Weights of a small mixture-of-experts language model, trained from scratch on English Wikipedia.
Experts: 96 experts in each of 6 layers, 48 GeGLU neurons an expert.
Below are experts of layer 6 (counted from 0) of a mixture-of-experts language model. Rows are named router (the router's row for the expert), gate (a neuron's input weights, with its number), up (a neuron's input weights, with its number), down (a neuron's output weights, with its number) and show model dimensions 392-447. Each number is 500 + 25 x the weight over its row's rms, rounded and kept within 0 to 999. Numbers have three digits each.
After each expert's rows: "gets" lists some tokens that make up at least twice as much of what it gets as of all text. This comes from a sample of Wikipedia text that the model never trained on. Tokens count by the router's weight.

# expert 20
router:480466541483477488499507516478458500519506495497475522525517457546490490555466538535517501472535511521496533484513511504515511566491491496487501480521450514520522524521
gate0:519451473553507480532541543491502518454536462487548473559551524515477521480456519513504466511519507512472507500510467503524532480514570534510508516480504512464517534514
up0:433526476474545483467485478494504503532509488517509490474466500497514482490486520483525455469543481495504494506529487488471502498473468497491535483474489516469555453484
down0:493462508485494513507469448527513491528487495509514502491537476485499500546499492517480465456526548511472542464499451482510502501525492539520490482451467515520457492497
gate1:464514521504537434521483497494499505503550475519492496501463518479486475484511508477482524462488456516525474480516493518487517529506524528489514487522451511485527494532
up1:504501507530489539503471493510521502513529522492507482520512484514536550461497479513498478503496523488492517433506554486474506468525508506519484485484504519519472522488
down1:483553496537486528537521473501506509439489539513485521503503470491476515501551487528473482531468485524511471492491505489513493527544507474453533508484462544500478448487
gate2:466472504501499519527506509476479487478502457531499470489489506494495488523512531524514501489457471484502453480460540493484529528484489525492491553488477496509554499508
up2:482503541522510480508548481462461459527473456518518480480487490470506482535520482507521509442489451512471477512483516463511557511477518508507497514501472498500580525477
down2:484482503494479529587492519513515474502485488521457488502452510506517460491510484493519501530544448540469493486474476479537536492510511506536480487539455498489519500509
gate3:491434499520485487466516453497436493490444522469514457497511495507519511483480553526523514487475527538481508530500482488541474530493494506564513509512467495508457526486
up3:499512505469557487528514489489496477501509488503481526461437488517504462504499477488500455485534460467536486456455469527491514434533510489494541472477486474513545472473
down3:509543477490512506495512536499494460500494530499518510516546480523507490500535544552493531478518534542513560531477516528485500471460492514530501465502514540523496481509
gate4:493514500504520511526474531528463519511525526512497487530470502548549501517520532538471516502490522475518471474476456535502464505492498480514490502513509481567523492519
up4:536476560462497541518514515499522444516479507482505496530495476536455488526468479475457486518514521488481463534511430506472474471467520563479477515508494485437514472518
down4:504477552523445491482509499466502468475442503482483493532479482512510441479468462510440479475461485538562485487500458540500535532501535510535509472489483526493531504517
gets: "\n", ".", "==", " ==", "===", " ==="

# expert 62
router:491499477496517489454498535483472544506492480506522506516514499515519520511483529534504541495522468541517499505491511523487549521458470540474507485549466532510482511531
gate0:536516484497486519489483541481504502471505452517522526483473518516457503482513448502531496516489503510485464463503492489504483529487508528520475550481489505477470507533
up0:520495477441523515502493510516531511544544516465503530530477511503435476484488502479519527507483487502475505463520470491488515493501457545474465501447509528486513488521
down0:482486477505478472531500461508496487522502524518485526507452479463537517484475514492487510536455522438517514523483501485506501537462536528493510498484523484546535542502
gate1:481484501475488508481538503524515472493488497500483495497507506525475475508496498468486507544473562534516524538523521538482521507525547465529487512482500496512528472516
up1:467519512512559465493499515492527505514499486482501488542554478523507502488457502501493537467516487452512521552505526486492520511521526473499490504522486564491513485523
down1:499528466549479489476525489527509519479500510529515456501471468534482489502503448489494562502508534467491501512505488487498484485443490519535528488496490462441460443458
gate2:466521503435525512493480509513500486514481448529473541492520538485518481499443508473481561542466527472454520490482515496498520556523514517479504526522480464527484499506
up2:481515498497462493517499453516499473492534476453489566477526493541501527515530469488504470524483547519483519539473498516493501513498508498504514481529495516459486485483
down2:485527530517514481470502518524515441493488505499526511548508505481510451460495499480509549511503489518526487515529513523480509522533454541507502494533493525492495492493
gate3:480504467500538481496512526471495475509511540520502451521459485517484513463524464497501540520542491491481472521530535487492491529504472503489523486520493518543487485532
up3:527495488477505477501486469539495489539525475508465486527494522443482504489520511490522549524522487553461506491491530449482497512533493519503485532548465500474482444522
down3:508496478496555450462492528546529508517504474504516493528502496451490511514462486480541527517521500505547517485508492503443515507507498500495528482503518457519451503486
gate4:526529503501529501486444503502520513492475530481491481530528484466558503495503474549489504496479483502493494503479496478478483488470489485476480476517520500474553546497
up4:498497488535545509520495492525484475515503540520489523487549483496483502462533484461456483533535458472499440543519533495543499494485538520489488483515481497505510560487
down4:513499507469493504475530485511553467507491497511488512512465483489456539482491501472527435490476492494545504486485525495478462472492480498522478485490480500539494565517
gets: " of", " with", " to", " on", " by", ","

# expert 25
router:473444482512489499495522528521472522471502491518522466539527499471529500498507515530491474486527478505568522500484530506514483521487487509497471535527480548511472520518
gate0:500486462443509501482461478497498527511529472480505458496471505489533489511491503485502494524492480530488499502500586476469475439485501475509491538538483475522479505522
up0:518493510488492495482520512497488461478545523509539488478559457511479488499477470489468481454456514495509467482515483466549500513468493456505509517484546521510489490505
down0:493533520476550478513466498498524519482549488449485475463499479532507521503488519466528493486497485529501488501496483497519490467491509507480500493514502533512511529498
gate1:505510496497509502452499559487476532507468548497541470525461491501493514488530507497545487498510512513496496474526524499490470480469484492432519506483459470479516459570
up1:495506514466472507493483539515455544480499502484497535474489482500500471499492487483467482480475482491484513539539565508520492471566496497488484513478514453512493507498
down1:531516523503474457463453503452512544503497496527501492509521522486524476483543495467485527532488478523489510514559485472479470544547510505488464527495506478523514486523
gate2:555506500506457507453502545506503559469503533517551505504519504472450478489537461510486509487501499522534524476477493537491484465476485526535542525551462490512518516525
up2:472459529490529456567488445512548503515463509490484466525477494492512483518446501496505519536522468515502444523495486460509498520480507492504461460503515550502496474445
down2:503525506464450462541544511489483457505476520494518501550516493494475528513503496474540488498507509476526522494511520477491464463496521502519495504489519542501456522490
gate3:480502496507514489501533531493525492503504507492485505507487512506482487491485541482510496531496482493501508502522445478539493532508511484500484488530475457449483507501
up3:550500489562480510491503501521507486503539519479461477509504527488478501465538497529487503497469512469484520491512495542505467463531527524438498505520534500511560448493
down3:500547527512543503503461501497511494470488452503522512504512448464509502525520501519569530544489507561531544491500510521524501493523490502505509519517500501497532510503
gate4:508507463504476475524507527465524465460524507501551473498481527487484484488455507536508491502488533512505492498504560529467499546483483417468471519490473500541538495506
up4:486498472483495512465466526515489500548481520470506486495525501501482487511506526458497477468469493483553560512476500491499514513445505501479539497515503522536510451519
down4:504491548524487472504473514490458484463500492523492467487484485533500514515484497458454524482503509471499459460509508484497488502540481505483516531503496491510479533497
gets: " the", " of", " are", " more", " were", " two"

# expert 35
router:537500483521484540462516523486508558483491515480536502525506507521480536543494457512483505472533525504535458484520481485507458514501448505466508517490471500490456530565
gate0:485530509487509545493535496458467547487496478497535522504533519478526545456510479463468516473478480482494501531514495557528457508506486518463513515471511518550473517561
up0:492531492504459438550528512526469506489503547523486504476491524512514430503495486557481510502511520507494480500507541476468514490505526502524492503502470449465475496502
down0:508483496495556522582547498484540492506517510499513547513481506458523488536537488478507474459463503495553537541466528493533481469502470512520490471446538548465468528516
gate1:460517470478494508466474504525518501503550488482529512487500457473517542585520533504525515519506520536503529486518517485457466510470520506504509465486492510529506514509
up1:514466512497496525512508507462512480499522483489453501466480497511470546487486488502502515480477483495486502453531491501490496540473470490496487529473458479575544506527
down1:501544466497530437475510486503514488467500477521509521491486509510511502480503511483519551478507481500490482500496483496487498529514512468498509446534492502459535446516
gate2:508535514494498518518456502504494477456503469487515540540547498468495554517469516504518488512520498515487494501505481541507505530487525483477469480514521511507497568477
up2:525518506546454534496465464502536477448489446474517497522481522465478498502514519494532482487541508531486514478514481514509507504480539521500503491495514522480503506514
down2:489455501502492499521489486502486518503494492541524514532511505484472508551519492477510555471511519548479499507497464453483482499508529476459541502514478493479511491513
gate3:516492497492517530465522524529472470474498545512501552504506438488461522500519565530464475500529518479458465529492551524494465496490488464475514513492481485519489502533
up3:501492522447495482473471540525487491482511548507559538499501491539505503486478517504541508503477503490506513489539507488500448532506423482484492485452509481486515522547
down3:508494505510526490504502504496546481483495478524475498465460486539498513524510510472477466518540581464490479455493500501522497520492509480517520504487476508499510506501
gate4:501490494494528511503517512517536496434462535494489501516469496496516492501471489542475520505469492496453540473496442520476448532519503485523511484526495552518499476530
up4:481499521500481515495532472490507474508459501518518504499498542496477482466456526487498538527480510507505490556552477497486518541493513504449469474519492497515486501513
down4:478466488492493479486478465506499504522536482481485494516479525440476465501464498470484497490483500469486473519470544529496505512505515470486494519541489524492518500509
gets: "ing", "ed", " to", " had", " have", " due"

# expert 51
router:464517538495494519456447514510463520488511509518495494483534499511535497553453489513486525491533499478490532456514532496484523527509457516497496506517454503487489525520
gate0:494488486489521511465472510492435521516514527532487505474496534555504488492476536526512489500483530483477504496542544521486518519552488474495478485488507453478484505527
up0:527529514459489500475556521526521499493509470534533515471505458494470514492497520490514510563555477520500500500488491496516523536522505483525554487489532491458518486494
down0:459513473475468509501512523521469510505514462541462472514492517527495474527482478510494556485525458510524473507498442533545491522484502485463487472517506468499477466484
gate1:481511473506507524496457498531522523457481490527509517503518536526522530478484487492561504536461490442471517546500494531504489485511488484514468475567499518463480513472
up1:484461520503519497511506515518488505428507523497487489488455519452514498482496505484516511483499506545532476490526500503492474515482508537473467531523474499478503495484
down1:520486486504515475484507507444508497489496537468470482512502492512517472529502492471536543459482486522539466507500504460526446502485464521457542556473454545491518487453
gate2:526510533470530531518514533482468512501459479515470490480490486514517471525497471489455513543491546489493516527520534447526504464500457553491459526506487499502481505519
up2:530505532525487525448539507501515514473464499525496515496496528496513515513524517516473544526501498508491502462510480458442528486482455503498467487495500474454504477451
down2:493485491485473461467536475488509501554501455520466497456509482463495518527509473514485480475497484533530494485507495499489513492485537477489550543460473470503494488478
gate3:493477461469521530465488492494454495506489513502483527484532529513519527517474477445522492490464501498492548499479492490488515534512534514496531490478573465482527463458
up3:485459534495485465502467508510518490488471507544502511529495513477492493528516507497493514494479478540543475466476511502509498526459494497486458505499507496518495507486
down3:505491505487536495550460506469524501486489494467475506539474485511507505525508464496488525521498477486481473530525509499468456530491547464488507508525515515493534519496
gate4:472504513483536518486489504450474474504489526487469452484491527469527478503502491489496498501503500504511534459502448465486516476478489533456493475487467477529503473537
up4:505491538457493517521467515495483489550465468500480489510514518557476452480486551473511529517427522493451499473489506500489493513523471496504495500484478539497499502499
down4:477496496524487533499444466560464525494525516456520468519535495507488521549487466490501454482526478473474530520473489486522504505540510541521459482443480515467434525496
gets: "-", ":", "\n", " ", " A", " The"

# expert 88
router:523455514509532524468494509502505506504473521506484470515528517560493509534490495542502523514515477500504449491510517562482456517519475491471517488555463509507509503537
gate0:513510477477506507532518536440514483455500474508482491472511504522542483568512530490475534509512505489490476528485512497491530513527482540493499482498496536490477550539
up0:479538469479492500494501462461499557470480486479489512530482514512520509524508505533560513457457442514497513511543514497505510505525520501516463492503527454553502442478
down0:538474527470455511477515479451492513534470479530491494524535472502495492509507510512536547494535509469491530521493491529513519471454506534546447470490500500471503486535
gate1:512517515499467483514507515498502463478440519464529513514495527499424491489502516537474454549484526462506496485476474498500498519508540525505494508513455514472468477468
up1:506507493453532496473501490502543490500503489490494542523473508507463492507471493501462501496504505521477469559512473530533493501496459481551509442535504518494543519497
down1:492497465488479471531518500456500490536491514478476529512468509539439516508531448568496490511488508531520507505487525496471482546488503434540498504527528531536528478527
gate2:519522514507467496507523547481505515553486523453517440499500509506466503515500561476496480516472511481522504510527500533435476495511499545468501478479486473539468503547
up2:497474526479478465495512545476514509536501477467489479486504538546519488484502523525488511495458521486500515507523491498431506484486485526511498468527486493531532546561
down2:511518429489490513477511490487473525503535540494504527442511487500481558507520524449497498508484495489499491523504495499569486557505527465501499493482496495497499502493
gate3:466503475520570509479503478530536550483514511508511508472526517498471500517499501489467521482546526434539488482488551527479489515524472477557508527475436502524487494488
up3:469495472460524527521487469489498497513551512498513541509512481519474519492512503534481475508496499490492487459475520507503509483517459452523484529492486519502551559494
down3:428525496476507457498530464569501460514510470498525531459548496476527468510457465541541497514492563462536505551507501527492463473517524504529485541506493475488491475496
gate4:513510501471515499429522507491494487496510545502477496508529482504517503497514525517501477514488518476508464500519488473500467500531499506478520514462516510523507465504
up4:491478526499520511495487518492497503453503479528508536483475476542470495506491508501496498467535552477464485476506502502453503506527450431522485509489509505508483465519
down4:469500513449502487509490535470494544481519469494485489483485513459527510507507457512495474448525485513507532519512465455501483470474473499497509551480478498504482495476
gets: " the", "th", " years", " year", " season", " time"

# expert 38
router:508471541506479496467463517514498486501499481488518508518499475504538496543482529527511499504478528515529498489476552515509499506506468498509515477527505516505487477550
gate0:522488481533496500492440520482487502503483520520504515528501510530499503498513475512522503495485501529489496522484533595473464517510528461485483561512467496487528518481
up0:511470504503508503499505549517482516485537443513548501503522508533488514489536502511487535533498490514531520481459513512510526463493490538522504444511493495535482500523
down0:495525544526443570501466502467513536501511538498506472509509536481537512492490484512486527504531507472504491522491478526507520507511518494500513523489478501472460523464
gate1:473498485509519528492454526497466479498563480543497487483494468544524516467488509514496497527522506539515504481505513477516528459519505471490555484510513458484534454521
up1:460507475480524524457438508500484482538480475517558489465518534529483531478520548508507462467504493500479519488472517468529538468495453484470497486540497492466540519488
down1:520483491512534520478497518507467476513541495500520505482471524522479492518463522498517473469474512530489525506512558509519501489516460466513519472506508499481552514505
gate2:510522453489495483481492494499517494571487486504515512487496470482477499515505520477468475477526491545515519482524527517470485499461464482481507539513469503520495481453
up2:484532495492504498496482525474517508458515477492465551555487500501496479513439460535480483518483519499508519515476494458521505524544538506547505501527487497540473498524
down2:509516458550507510442471475508495509538494520496516484502451515531494479493508493472496525506521485508565524503480507463508499535497541469501479524530522527505466474476
gate3:511475515536526505513481500488519475483467475503494490459495519476486506510494493527517492488530490487546493473488512528489473491487500446517506530512498473488548505523
up3:499515491507507521501537471515487470498498524471515465500523450485531465450493530471512532507470530507471511479527477478496532494489497523471497479469506515436458494493
down3:445503520504498498437463542553526514513528517506491442535509505501510516536541474519470515525493473491480474493506512545498510478541497527491492467466473540483505474538
gate4:525553539513519509529504479489464519487463471478483466503469461522484550502486487437464445516459521497530496516509470521525525469484479478525522515498513483497518499515
up4:502496518462478477499479513472488530488476515488505515522500510506506528493503517467490466521456495500501526507487468485533491505477509488496522544479545460516477472498
down4:534526456520501502471514506486521501514455507488519524492528503450506493483522508472510484523502470502530510512485506513515507436542492511480510491521491461475494513500
gets: "\n", " —", " –", " \"", " -", " other"

# expert 18
router:490483538520490503530470538528506540490521503480482472550501525539517528513507522508476492458563498536496483453486499527486476499496497504522549511523494513504510483506
gate0:521504518515480514537487463529483513484556508506484513468484501505494481500460477453517456512515482538507476515517505547465528474485481532505489479546457500512506486485
up0:480501477542513435495518492497473490519500505552514526491486490524527532469523500491499474552523497503468475505496512558470486531480501523489487525497455497478518498487
down0:475525521528509480538498507472491519496478528468549474517516499534487442504486478471504515533499496469467471493513540529462474508492481512510492519501482473538516481495
gate1:453508527504430509482533518468482498487498532500544501489487496470493475487487477489552513464526478529522513532482466548521499508499487493499527470494520505510529515453
up1:525486421464525538471484493515509521539496451503473537502520462492507533475503501514477465540474555488502511498519515511498493489491505521484511499539485506508497471515
down1:489513442513526465467493498498454500541527489492457531524492567547546492522483511485481540466518481477511501477489487497514542505479514541501488485438515467495478517469
gate2:504537514556470521512501533511549521478528558495474491489520488448465468446483445500478510470516530482485519496484509518494516471520504492503506492521519540539470484482
up2:524519537525442516508473544477495509515493521513492499523495482521457501482508482522473508463531495484486516505511496520496472488550483492524531543502484500483481514488
down2:543488487496505466508534506502506521498511472485474494477507506537535476540555500523437499494476496479510472499485494534521531493476536508495488472517508479483488518493
gate3:450541484523513505446536499474493459517564476470489519537480492482505482550494466519492488498531532504484481502527494522492524505497507470481474502518536502491527468498
up3:526510551536495516502502465482534489485491496480519489502516480522446507510491452496492488516482511489540514516480496508519496512524511514531486492506515490517456504516
down3:477443480484515472533480488465486489497483553535494532500520512508531465503503508503448532476539551490497477484498518491526548483483521541445489547518546478497502514490
gate4:525519537472511463485486494482517505495479521462524461536527511512535491510489493499501504476526496523548482461505501502515507481490517483522547485499511522438480535479
up4:483507476488534530536538459537491473508523489492522545499494487444503511489476512489460513499481505464492512529461521511551493485503520515502489476467528493519514482478
down4:544498534515488498494516493492461519513484483524511506441489443551487493515462505553492491540525520485511471482498479500495523500523500512468493500479446467521496521567
gets: " the", " a", " The", " his", "'", "s"

# expert 79
router:532461519514456560507459479503465540506506507498513488530514487533541520540446493491491481493516521500499497468499503485494508498441465503518518473541436505495482460534
gate0:517468521473470505479479523495445527531472479454527531472522526542537536538533493535489520508519500493477509479517524485466502498487498501472535498520462527517467476490
up0:505504490515498494493506529476494519558469507498490514494511484534517519513506538511488500539500461517483468448478528493474507478526463519494539483492464521478506495481
down0:445486521460493475485512492511480515524523499479497509503481498487509465444514516493523510495503502540494471478479515473471522528525521515505476520501472491541488481505
gate1:480473515472443525488467497529474481516453520543512483468501490519503508529501504466501507511521470510517484503487459528514515526527466510544462469516472462485503493508
up1:527522485550518485497577551494519550561546538514496503485484482489537466503494499472512509483518474506450512498486535495491527494493518522459518512508473500458467500498
down1:465431520503466538497488486513483495468480473506528473497478503468462518500498520478555510526534468513493524533524502510502493501556474517524494524534483497469520520502
gate2:510481529556505492449462492499484536503463473476511468478502534507496483499505520492520491496482475523501486474531513516507434512514489562507508505517488532489534496491
up2:510487487474506505519491471495507503462528515510536515514449478492445541495497511478476468495537494487519477498492538524527459490497496513518491530461473489536519508485
down2:485512500480453488533471502538524458497476487519513512434538492495510485507473524555487488493464508495516527557499512521540461538506494545493501498486466512512508464522
gate3:526506552448471513488505457501521536524507453464525475455495491512506507504546519472525530523500506514503474532518486507443522518521503490497505529554502518514473460518
up3:509559486439508485484482479477514534505514509522506503503503487452473489541513491525481510521516513485515528469493531508514502529520497474497526481473448498468447500461
down3:507477570521533524478525535561510504472525471484519496479519440499463479499498517475523462498494513530465542493479499454476527530439502494486490534536519511516533469474
gate4:521459555483516494502534481509479518480512522504476488537533553512491514517536506496506486495473503502504472501537485504512489518494497479528498540463478527503511517467
up4:490470456511469494489459482448444525540460495485484462502496531519539462500511473469508472506427506521474510539533531449529506524489510504510509507534453475509500521465
down4:475531472521522469511515496459503481436532499524511487494469478558539439471487462486539545521541493483483501540507497517500460452497471505491501524480490522494523495483
gets: "\n", "-", "|", "==", " (", "==="

# expert 70
router:501501518509460480524507529471468508464486511471465511481526464525500510515504520494499480461504494535509523511499511526527480526490475529487508475518468516477497513531
gate0:496518512524498494520549489495533506544500489543516495537547497467472513481504517536517472523489492464512455526502497531460493504449528530495515460515521516473485478539
up0:523535515519510520497481535512479517461461491502520454503465519520461428482472522470538536488515509535512479481476530493530517523527497421500487484475474465469515532470
down0:480484531489484531510521540505464521495505480501482546469479460517450504525511501500558485507526466451528500474531519485479455494516512529516504511491473524489522482542
gate1:497509507521506490541483489505493486495513483500453477466482498476507524472489513442529487450512523497505503501541427527511510515473488521544536544505475534487460527474
up1:488518516522496490504495499511482464465524518487484522545470478479512521517521495457530453489486515498488498478504503514475466481468539511503513561479488493461460463545
down1:496489427508481454519500469515505517443479529500491488458468472505526488482475520478505499533538497532475498523554501512519496511516511505483485503490516481496578480500
gate2:439542512527528500512480479497536522478466519526496509470530523460512533500497566541493527509470498501481513514505510487463478498512486475510498506517431529467455482489
up2:527454506451518545518501528491530478500536513469489530569489451520495475479533490430528497529489515500503509486486473503505472495461515559506504485452519491531479484454
down2:496527470513530495463499492496518514470503510505560516443510500495488488517529519483509496497495502496461491543500487441526506509516483471526460486512503535517510519559
gate3:572485530500530516479485553501500496506536520481510497504501493504545479491522513514513513472532523507494479474582497441539485504512474519535467521541516509497490528501
up3:498500520513523508503531518528543495476498565460514511475506514539453528476510525533535497510542486487522534458498527522499506477494514473513482509540497514506488526453
down3:509525490511529503508522552503489500457524510491490528471478440509485509503487473460528496530526487533493515497528501484515474485505503499485482511466465477503470496509
gate4:497489479487473464529464478476487517491517517485523473504530471467458526518474545518507505460558559528495515494519540490511501451520463462510556510497520528491484463488
up4:512475466517507493481494463503504513469502486507481508484506468483466566540491563507513529488502550475507482508499503507524497439504497478523519487500487483513490489493
down4:499478479499553533510513486501505529473512468514531464533539488489479548504515518504509478480521492515482505481492513484550464479476526483501495510505474543506465495491
gets: "\n", ".", "==", " (", ").", " =="

# expert 26
router:515474526525452545473498501497491518529528533470498474493486456483509490534444523487492499464501491522533508489466484520532485522510510487465493519529470505450486499530
gate0:527477493476510479519454488503501483478521445495493526475530480509493509534485493490496468491543503508465535475497509510504516512515537511513524494505457526498508524465
up0:472458485523531499532490502493479513504499486491486515481473500476492505517488518512528514539507485476489492504478534490493484477462472501483505497546525500545470515525
down0:544489498512494449512520511470482474535505495462502530514511499501505507511509483525484479521488511480567478480519495511466515483558469479492495513456505512524502509471
gate1:551496467483506510504492470551542513520515484470536518490537505481482542493488495496463509511536522472521506465520445508481459468488507532485504523462536478505532516496
up1:481487467455501481516511508555471491504481474505492514484536521518481534507471519461480464513523534482476487503486470485540516500533480523489505519430497459507536461490
down1:472483485500493521518541494489542437441493462484496502462499530479472492534510480505490495461536517502499496528517426512490502516526529493482467507472503488497558520496
gate2:533515488497501443473491508531498537453476494479492491521531497478503507487503464497488487494518530501483524498487513489473471514524540508465452549506488508483487524483
up2:482476504496481501503504521506508507492507492484466501515500504525505513463484519511487446502514477466504534481497537528489469479470503483494480464535496495464490536492
down2:458515505517530461526525522493512502480487527480496473488522453471493521472543431464496539501505518502490566476491468527473552474467504488480507520501497507472465451490
gate3:492486516541455538514508499532502496510486541486544502496518511519441518510490540505538466472482508505534464484506508541513499477530499483503516492517491488470508468539
up3:484499508546486509519501505506494495466471523499507466478502490503469478494522505532538515501507527515542529509501503527474523549478550529505530473510482464441434502528
down3:470487499516546474524478529517546478464503481479504489454509450525526501524511501479518530512470494530481493520522475505470496515490495435480483526521505468516503487471
gate4:480470491473492516506528502542478491524493560509508492526495526451468485495459517518499491545536528511505493521463520467478479519479494543473512510557416506491454498478
up4:546518516532490485521470482507526481494490491492487534489490480523527531526498470460502497477494469509517494481546508517492514494514531508476484503478528490523517539487
down4:535463469521481547488551522482462502519519494512495467507481488506505503500481510516496538509528509488499525520509525503502472509492512494480464505505501525525500503487
gets: "\n", "==", " \"", "===", "/", " N"

# expert 82
router:488439483509478513509454548524481505491491514426499495504547514490499480530530518530511535458512458479532522470498511490504480498502452544476474504471526501484468522526
gate0:518517489484482476512452519467462511536510549437512440461535515476484498484515500481457538485494507468522512513486485494505524483482478527505529520484510513505490484513
up0:488497480512499488531466490496482484511529518504499477473500517503500480466541475490449512489524506479483508513448480489450497490511497502512489525461494521516476528509
down0:503417477462521533465509514535503496450493509490526493503520472556485447457491510508505480501556533521485461483504533521485508501504486512491502490477534532501484489482
gate1:499543496500550513459482515489499495531480477491508536482488496512522483512491495477519469446485460515521477502514478487501508534446491467516454526528495496487469465496
up1:486514500512496540507488498460475448507482515504525520471498494516510505483514527501492485489540519470512480490499506483502479471526489447533494498496500506489500505489
down1:485536509475540551520487463504499528520506444493495477464477445471556506475521452503494494561481525448512524514512515527453457535491491469486525457486475496476497500509
gate2:548504510474518530514483497509513524490503495458529509478511502498518495494503492491490547570501495494515482448485513527476490498480510487456505451500496470456502501469
up2:506481460496512521483489481512538490484508489490519478496473525511513499500489491513488513535549504462498443488463476502520510510478466540500494513474487484514514524533
down2:487487487514488476478506523461490504459533511532499482503488489508500469501550538449487493522523507455486508517459526490545511481487516463489510479494524458529475486471
gate3:516521523465492530503491521489509507497501489461468504508495518534512455495498547479511476505523495515516483471516513541501530479493512464507468480527464461491492508474
up3:499513494498529488470545489535504527520481497488483539481464519478482529493492483542486513500466498538538497514469543482455473535542495500499513480508498483524508514483
down3:457522462510497505446539495537512503527530460479482497502481545547480515490502552491503508504508579465505508481532490512511487529475524501488485523469503502527531473532
gate4:519476537454509524510520494468507529481516534496494501547536485498460506481506499521522496483498499496503530500555529462511496519502527449472521524516495534527528504548
up4:513518496509522446491519495500513472462509498507469498526479482507489517504545490487471504475475481486480506453463478483539495476490465533507523498506505479505487523456
down4:498483511506498483539481526492523502549484497570538490514532541524507507539476521474516475513530479541481522547493561479510457481523534489509514513518451530490506497481
gets: " of", " by", " in", " on", " a", " with"

# expert 52
router:475503476485503530448517470453479489503496526470533493560497503480473490539471469512496523459519489491510454498532500570470497546481440530506463513486498532457488478527
gate0:486484480498477514481489483457460486496530499483525535508519503508492475571502498498462498498501484473444493480480484477512509458435483527487514513520518523491459503490
up0:495519504495510471484515476490480511502523495464467498481512491510493503492513506498500477483515455542506481521485478476458487453501455475485493469548514523468461465469
down0:527484513524464469461523483465485514499500485514514494516470453487510537469535498481512510470494516502517499505479472484511515504602476446539514501468560511521526518503
gate1:532533496502538509478495488506535488479464519486472501520485522505468501538470509491503502494460480490509516443504447499516524514525482528461477489504494496509517500496
up1:478476498522493516488495479511500486538512503504521473507449482510532507535499487529484496493503528540470534556478547481528518473538502443519468511480488551505508540462
down1:499539484517526485488512506478522523479498500522517528495481525514461543544528508442492502473507501510515495493497487506469522528515515485482523502478474533510483504511
gate2:494513491515482504494504477449430528449502498479493514509536500492551514510503460508481511489519479525490563481517499530513557495448525510498463512487498515501516501487
up2:502533469522480512488533506505502451522454466468542485500491510460479481515474488484459478490525538483490523519482532492505472519507532488482520498564476484467467510497
down2:498518543503475456478464513480498497523532496485471488494478484524558459483494484495495489513480529518480514506482481502445523530497497499513472455503500527537480567483
gate3:545479537446496480513529479518516504493494503487509510492506520512495529489506482459511530489460496526524486498516519546471507525497523486486509518555477534482471493513
up3:511513533486495510538507515481544497491526499490517493532475471440537507443462471509490521528517502461503524530522443445491481514533511486535516509499483459516505471492
down3:496479505480477455515492516467443546520432476504507494518498497481533481498518528490485499511471473544528563567485500557539521536441496535544506540546526476502527541497
gate4:471451565525455485455489490499534485513461532463507465507516474497499491475479519535501477476482516515490467496477493535503499531515466530518505564513536543528532496477
up4:513529453478559503518502509478448537493553490498481491496509523515508493517502496488504500514512494468532516523536501490527486456495543476520490424482460478472455505493
down4:514481514512493493502493509541490533476536494473512480482534494498533450486479490496494493520504456502518516562496462490514453465524509465487535469523493547506517526482
gets: " was", " is", " of", " as", " were", " are"